python train.py --num_hidden_layers=8 --hidden_size=256 --n_experts=64 --experts_per_token=1 --d_expert=288 --d_shared_expert=0 --hidden_act="swiglu" --moe_layers=[1, 2, 3, 4, 5, 6, 7] --router_score="sigmoid" --normalize_top_k=false --routed_scale=2.0 --balance_loss=0.000201 --balance_bias=true --init_std_router=0.0133 --lr_router=0.000782 --num_attention_heads=8 --num_key_value_heads=8 --head_dim=32 --vocab_size=2048 --norm="rmsnorm" --norm_place="pre" --norm_eps=1e-05 --positions="learned+rope" --rope_theta=10000.0 --rope_fraction=1.0 --qk_norm=false --attn_scale=0.177 --tie_word_embeddings=false --parallel_block=false --init="uniform" --init_std_qkv=0.0435 --init_std_o=0.0435 --init_std_up=0.0435 --init_std_down=0.0 --optimizer="adamw" --learning_rate=0.00105 --lr_mult_qkv=0.7 --beta1=0.9 --beta2=0.98 --lr_head=0.0124 --warmup_steps=493 --schedule="wsd" --decay_fraction=0.756 --decay_shape="linear" --final_lr_fraction=0.0 --batch_tokens=[65536, 131072, 262144] --max_seq_len=256 --doc_mask=true --train_tokens=504000000 --max_steps=3458 --dataset="wikipedia_en"
Below are experts of layer 4 (counted from 0) of a mixture-of-experts language model. Rows are named router (the router's row for the expert), gate (a neuron's input weights, with its number), up (a neuron's input weights, with its number), down (a neuron's output weights, with its number) and show model dimensions 0-255. Each number is 500 + 40 x the weight over its row's rms, rounded and kept within 0 to 999. Numbers have three digits each.
After each expert's rows: a language model's description of what the expert responds to. This comes from a sample of Wikipedia text that the model never trained on.

# expert 28
router:492539560434445525561476543515481510581497438437491490503544528576636539453452493525537456485496442498449526581494466479539524530491508474500528409529540482534474494502445529546488515487506485470489444509448520465552498453500448491555506486519521474444469507542497464527596572508525417462513457509518516571534519532509512510524452489491531543513514498440507505519490492526531529537464457496582521449449520578502465521481486457438498538593546494548554503479425417478514495571556484538543504483391535518495529478488613482561465524506499491453503432505587580418484526484540516492532538448465498463476543471481491463426427519460462522467470537566443538487495500481505500480455432488472447528491512541491501458469495525550453537499490498601464511476512524545496501487522566
gate1:516519469510468488535463479508451445524498527533508555474491461486477510441480541560478504520517506494490512511497417518540448479523514515464537494599472473503416511515536502559498486559462441508514556547459463507453519456530528489526456502513515541498535521503442441556540531552551512540458487508461487476504527466453543485482552472488557530519486600514391527465502439470497465494476491492566550427509510473532429513458380521477499449501560512438540513536420535497499449496539532580534573454542536508491475434595636563570467458511561495459507517532497465456507510574469519501510465502496479481479563489490489487530474496430468447455487521477556508578562538460490518500449462452507508484603457571454496497500459481585492480482554483551444513451513415503493524431514486
up1:422499421622479471492500522442461495469539455478504504519520484453487491512514507538447502501484441533505432529518506558486513428462550481492502572475554531526583446517505477467568582505494520482428516440511533424523543524516474562415518465530531462488515482453481483537487412503469505472475435475507476472508487597522454418503474432496570464491443450497518514551490429500495477486501537572444497554465516515501492513483480466514461451513505474470511460526454506521491504483523487458502430550451521468435422445491435484472461508487485436539460515518527521575508493503526566427493562393490570495533497480468422529465434559481520455495427443481485463447489544476475483527532516438506573529589566499543503562478437472461531488457478460507566539520528547473517478497482554
down1:539573547449454500547497434561477527523434534505479489480517528547524551482440480529484473540463497473515609521525495514499569468523489520514499543458543443497487511497496510497514487537462474502558521444489499568521411556550507469494515592506514507525485481485486440460502492439509495537482553499478494471509465499517452533508473464553456527515524522543553501510496541522489559511480554547582466530478474522429602484471469447413501460560549444495504456425495476564524484498481459583518537509478493466457448517522526550491483593437516510482495545523532486524506473392520504493526467498537468484502525518475561367451452423525413475549533540531525438461553569434437475521510504513554465471516452548493538472498560558502490534494503539480531512520533482570424428560437577
Description: Single capital letters starting names, abbreviations and compounds, such as All-B-ig Ten, RBI, PlayStation, Bo-ris, Bro-oklyn.

# expert 19
router:454502502434431560532504530484478569559491530447490490536490491610555557471460479498522428469486442536530533527457481477535496530409528460491487458526500503535457457457449524472518517494537498451500472520442513448474459493486444467544492488537525437442419488586514500540624565500503427485546490585468482529495488536529538498505502522440505519463452511455518510488455498522534523535519483533543469453408548533449483529494471418417504558575539466563524463503476454519531502508561487462495418470483468501480471474489558497593545507608459490441429552498520571453450524501519523559516507510383504496514576442502454463467466503473488487473490552581512557538495513477564538492470527507492427492516567526463474486496513504527464537495454509530475511510519478535507485462568477
gate0:488539508543488509479445480515412491491497434495473473518431496520559491466458444512447497488500463510539516482466545488479532522436459435540479532509481475524502498451528498479491514517523446442581485523565431551482448535461462517422582574455539603473530445466538475478472527554534466511490529473530453555514498491536516553572521561496517525467529552502509419524501502503493476462532525527461448523550530497526480505521429521497475527539465484499553583522451470499502498438465522556498536519506502519482485456470415498468461544496447515414543448563481517541405487511532405451513485462441514503472468430555461512507462558499542548441412486469468471584573500523497504485470495559506568467491533478507455530454431437554540435440543508570488590444532418469529502504520486
up0:488536513522523484553498466446504497461454473523448544444487429548488511563509464547514448511476463518528381535522452503438460533521460471467397542495426477526451538512504520499480510521559577499537533528550452471487491521473426472470446468479515505476494479443533436507547599538584536496517459474448438504469521480520492491473504398514496473457521540518487586444490445460565523496470465507543480525485474478431507520518453521483494549568556474520458383457530543550473515490597520519482527545514472520519484490486472562567494443447558507392447467547542556546574504528522467497454467550560506530479524545451558573526475510489496441492536451502491459483527476487488465521564534504558522539493492443480524474515466420460478533494448461436503559455491511454494522495556489
down0:500540511433496440548483459494550457515466514486414497442529505539547418500568515441579530516538543531470562485519488472426570483501524477472535523449508533487533546543503448524566415460488434458480582497445503498509516473581522539485473541559468465529501499482603467474509551461455486508564428503503474501522504473530504447514485454479407488490513481473484509491488528515457486499507554523476486514516421535532549591556446463530558494499545604506499514521580409458534458431458492508416425541473482530436451559488441516506501445532547508495543503434524413532456447530519465456521452458513573560504553499525464511499482509491526550536574486527438495528493519478485525511507523497522475503489492486587504536522535489497425425455506536475473560479511488569469491522444506
Description: Capital letters inside acronyms, codes and Roman numerals, such as C in UTC, P in GP, I in CIV, II, Mc.

# expert 22
router:472529529473449522481493514514467501526505470503495470555496563667578522446495549541504431459511432480462508529506473493549521419432474516447517445551503498516526443422425459495500550513531455512489447485441480433561469421521461510539456498520455401481488514554480476522546513516500506546495468571443504496484493544530510520511526432508520500506479446508529422489459487502517480532436542581501566523451552488486483524417518430505508491623487513503488494522438481458523444443558463486465418510449468506430508434496506489570566512550520488439516493409523621473477470481523589492512535483444523457559542492488474482464434457434516486500488506526485513479548576503484554484466482467491463473469512519506493510533526538505451501509493531523452490479492512489520488417507510
gate1:539513528545475509475524532520447501531504438517424518493431536469461459435486525560513491425536488446470542540477511555464415533467501519541470492526438535464491455516537563509436536546495472514475480532524441472457541513579417473520482450504543494499529476555481450581496420537522575571507474500408544507503512554542517448521518464549479492542509475427517529430623529472513510524560503498509527455476522464524457432518545512411500467549566503473499456568437525538471524480509505417486535437498471546488573518518459511517532512491479527478482413429592524481431481436563507464486526453583518522511497574489481466496462454472519520429486481542453494474470531486483547534529451493579487449462564513456463559497487510498509515543518482500481457490464518460574461451524511
up1:498462445525537528526514565530523428519495499505510500493480522516485483473596535586530496544537487506515538507495471448518514533495526467524439491480423546548489437539542524537485447525483590460531549530520566515491454497541522539496467506441509516445504502503469489554492536459513574558574478493499537602572538541520464468475434454517473531489515521488543479492468478536442454463538518507441491421552580536545501493560477507465462494487532447467439479555573512550521557514418488485490507490537431430514517476628536522479492455550474502446492418495580516523391556536544471444504544463529451501524531510471469521533458559460471526419477484502524469460510585499522433537498523502499504528476486539526508530541479522513566473425576451502415505443497514501489511531469588
down1:478439463591529566573538523504427475470534467460549506506545410536461535555452439494500507518433440523492446498504515539398499496450494539480469451501460500539545540459575471473488531516437443468480555512508445447544541469525555486475453591529482454574442516505540485520451502460471506465524488544491420503620578473516491397528517489495575533562537451523577532519495497408558463500484548510438529466497506442520435451501475469465495537503581563486517528516504489492547475461497449462433491455484513512517465544495470520540497517476512565512474534507521553525531472498468460500543494510445494508471441511489496522577500570526565521502531535510528468583527435492534529542493512552507476506541527531488545532546470494548557476530562559549497494489557556561466494468500481
Description: Nouns or first word pieces right after a or an, such as a week-end, an a-ster-isk, a-ven-ue, a sign-al.

# expert 23
router:476492511438490548457524512579503538506546511476517527546559504543609521465455542477465482467444501493486550515569450481526505535422506457505539484572575581527496565498395506416455566455549532456515421497418500502496493508535449503539518498542490458479426520577554502516554523547492466490498502519543481547513508577607494446449508490433503519543506500463547534494490465540490484520568493494516495552420536535459526561474512458482465568529472478540478542481450485466501468506491457502521476452528529514506476475498555521592474518562564527430507503499539498392485469471487508476522531462431517530543574483517543458537512503487479503534405568520467503493565540509555487530507449531530491448549497558510505488539458576524482494497472510581498510471484533574541534448421503
gate0:486415493519513530444536474438544498567574514503457518524512474511489482509525451491472510533469498461501547501561486457477464520437455484473439540499437505569422529495572474499521478423533551452489497480477474429488387497480525443575556505496463482432498552587493494432569540495486424506532450558529514491514511504555526479542486506542448513491479463442518475452422493508421531557482490466451466512537519501542536438554477524511532490539496510516531564511566496480553530560518487496541540489531463527500509581514481470500461459492487504460470411459591506423438518471461490522542484489483524499525534517566512564453438474524474542555520463632502433559530453446511506502538482501503517550499442474501538546518484522472447526476555533448454452484482551564397515554504515
up0:541521454461419485521449507578456520514437525507502485554431544446478482568516542558490475479506535528520516474486463480497477493563460529574544498534547458428561508546482483535450530578522416454546557557515552566474529478450437491472509577504465526429466436409418455503470479541463582480510484485470549513474465406543529485521462460557507526532531539494490459430505535461544433486488514558518468531553527488526450450473471517438489504509518482427527497539487454553434473462552533484513520548463476502443514344463573537504512516528492430460482579543522511584498474526521456503481554524465501544477444502462475483508476509510528449518491461501507527456548527532428480475491483539500533463526513485461494497476509400446559506508502483536482502458466536514516515442505547
down0:487542522501506527528492459461543567504547512469482505535512467603485525500487447504420508517524441485470465485416472500542558555487495561505501464473537518480499488481478525477561488512494491526547512565545568461521503466457483477524577443471484497518504524542567515450507520498483485507469567512477466422556547536472512553513490472521536493500458522442498514551554567498534418529550490498456428462488558497549525494493453412526489480544559471545515510494504494531531580532505457542499465556499455494528545528436504558552366503460438480483563505451502597552545474538518452559508562479524499513507478456499566415401497426535464570556506501543545478468531500449449452485559539520548478478517599499459535577498464491560512515505519539537492546425544494512546498527585485
Description: Plural s and es endings closing nouns and names, typically before commas, periods or of: lungs, restaurants, Philippines, methodologies.

# expert 36
router:506479456454517472457504537490501526507515536432551449582582538597560519462471496508547534457504393505515522544541508443507531543513480456461548467542505511516537482493481506503417556510518493507568486490408498494462487512559472492517475509497534501509479508505508464558575530510497505552548448547519518490444565527564542548511512454458543529555431496452538527501467446485565482517556454489538509496449515539477570489487547443452490514512574484438534545483457426471533422487565484516510447418487453496495543461519573497508520504549491502441406521477470573501462523514480536596475558503434542520535543427432483516486495536447513477521501528507461504444605504518508526509476458455449416475467621554489485521552453503518555532483507500514503506499443505539512476483484586
gate1:494561577437428537493553551475518475564511514485535426484433492503544490511504479489451444514503534454556513481496479546487558444538493478513526531533544498510492438445464548556520473601510442553573463533521463545482505471564452486449475465445428477525434476530416550533461530477484532540533553488461427494528552558463490464503541421524489511488533565550501494471442536435564557539521525500504489462563524513503518479529533477492523483539484557506463537553517460550536455416491480546499506504530492479454468530490483504541411567570537515517452578527545493540491477447520475483448485461461540482564460495413450575520503549504437497457567494496464500493552501454480461564527502405509479521511506501556512519532522436538497492500465484462590549551520532447448479459533423
up1:451571513468499561534460561527477435611447498502519458498492530503502453458504493428501553549515502522441522510555495442509526467494500545502523529567446505468505487539485563546497519497450490507515471527488615516526545462522443391519530547485516471447445538449507409521548511456459542494518505494459459474483567479492527540505481544487439509500510494497490508422500537472539469487471573595489505459477470514466566454472506475454561503520528457454514417488456429489453471479531448414504546498459520531528466504517459418565378488519453506593485523479500541498444506520560440560492578467436546489524502546465492516514489500493498580544488444523473432542553532526539425497461520451518454458490447511474485463508506571491528483532566515484562490447556502503469455500469528
down1:531479546491542413472520510468485472581552579493488473489456528501451577572526458463416476450470547449505529477565463522475472476496492460415462498434525471550470487480503492529437489441495507449498477495512554426542440530445425508483458498522484483556540452522516507429505474481523462463508497429522527447541499516495456543446488522462537568468464514493473478519468516457551401545537525537502468474550492485540521480444530505406504512502540514546547515458435536567550520544474456439507542434479484487475543440473448558473469432590473483455410505474493470431448495455525542522458479564535545486519564460538471520549488537517568503525527433472385518512480445502466475531454450519491536547445465524543457462481505489535529542465560489555501514521548470485549459537528459
Description: Verbs or verb starts right after he, she or who in biographies and plots, such as returned, married, became, left, meets.

# expert 16
router:476488469486510494548523550477530538524450464523500505480518519565627475471455521530536488506497458548501454520478505479468532451481547505457483445508562531551509507475418516527400559437503495530521425483440479526500452511507495493526482471567466488494442494573477527461551550529471411513566431494528534523476490551574477450452503507494503464547516504455491505487468488488511464487497488556491509546473522539465490529415490469477437462630517579529513487479456467496534433508510508528569500532502560533485500505529540488555467525554476517429439425569511549475481534471519543462472516408457527397493529420530533478527412479457440558483438525527478527531508559549512562500498485472529392460521527492556509474538485541480438519502479525528439495473493558570469536418467517
gate1:513482552549565480485542581520440529423470479449498457588510563466475575547512434480529514537476490473485548498488484486492456457531546473452480455508533482559450489494455529472428517521516491539481513495486516484466522563503475428424535450477481499451532545442496513513460522525406510545520550523456477533462504528552470533472499515494545527473481501540423550493476449515564484482452485562492498518464580514542488540475489509538419580468557505488515432522523555522480525424523454582539470490505489499536514455455598524544501622518507550588442574464457533525401519535573530519548489562469557548500495489529441524520457549517441489467459478421503468437452532457491496526538519530440549468496527525534515456539454499473433499459568507443491512481528461471519497509477544
up1:424530477492506446486505562466535476455439512439477554492529537456512459503521505473500500468517471533525425566516462507471521560485512530519559447414532569537539510433471481500452524495435424499463419509494509444561504480479526480418530557508532559539504510502546449498530396445565485507451548488450477425492526492488513533511539528508543522527480515515523463516527384462506457516448437519466550445461484439526564526554495511455515552563560539510452480546542540520570487487573492562513536517456432480545506504506524496486476561485444558511499483530543493541512525554509523548466477520549446512495466436412512499515516500499455486477383403455473508519555529512485510484536532510485458429525489482452510467451528526564498530503466455402491557555522473451450486443467549
down1:440596563419408547528454477530513560498531559494503540463469462529507501545568548430496566463519505545497462497434581513511522536501460465515552447500510527471521569463558427559438456543490552490435492520498511499519452498442553516528506530492544526461415499520488484486487529499506517443485435422544569546519446572501520516540505442535479493491477467498491510531515528548498528517509551504535484474570503534530543484453507520487470531491470494549495538455491537452541511531525529536507527482549468529579510500538490500455453529473554516468530569536524453487440616501456476513461507536408527358532458500458478511515526396546484482477498492474503518523531465468476469493462560508472527487490451455493544496529445502417526517475462550523603479513482448469576446545463544
Description: Middle or end pieces of common English words, often after a vowel, such as bre-ak, ble-ak, trow-el, te-ach-er; also stray spaces.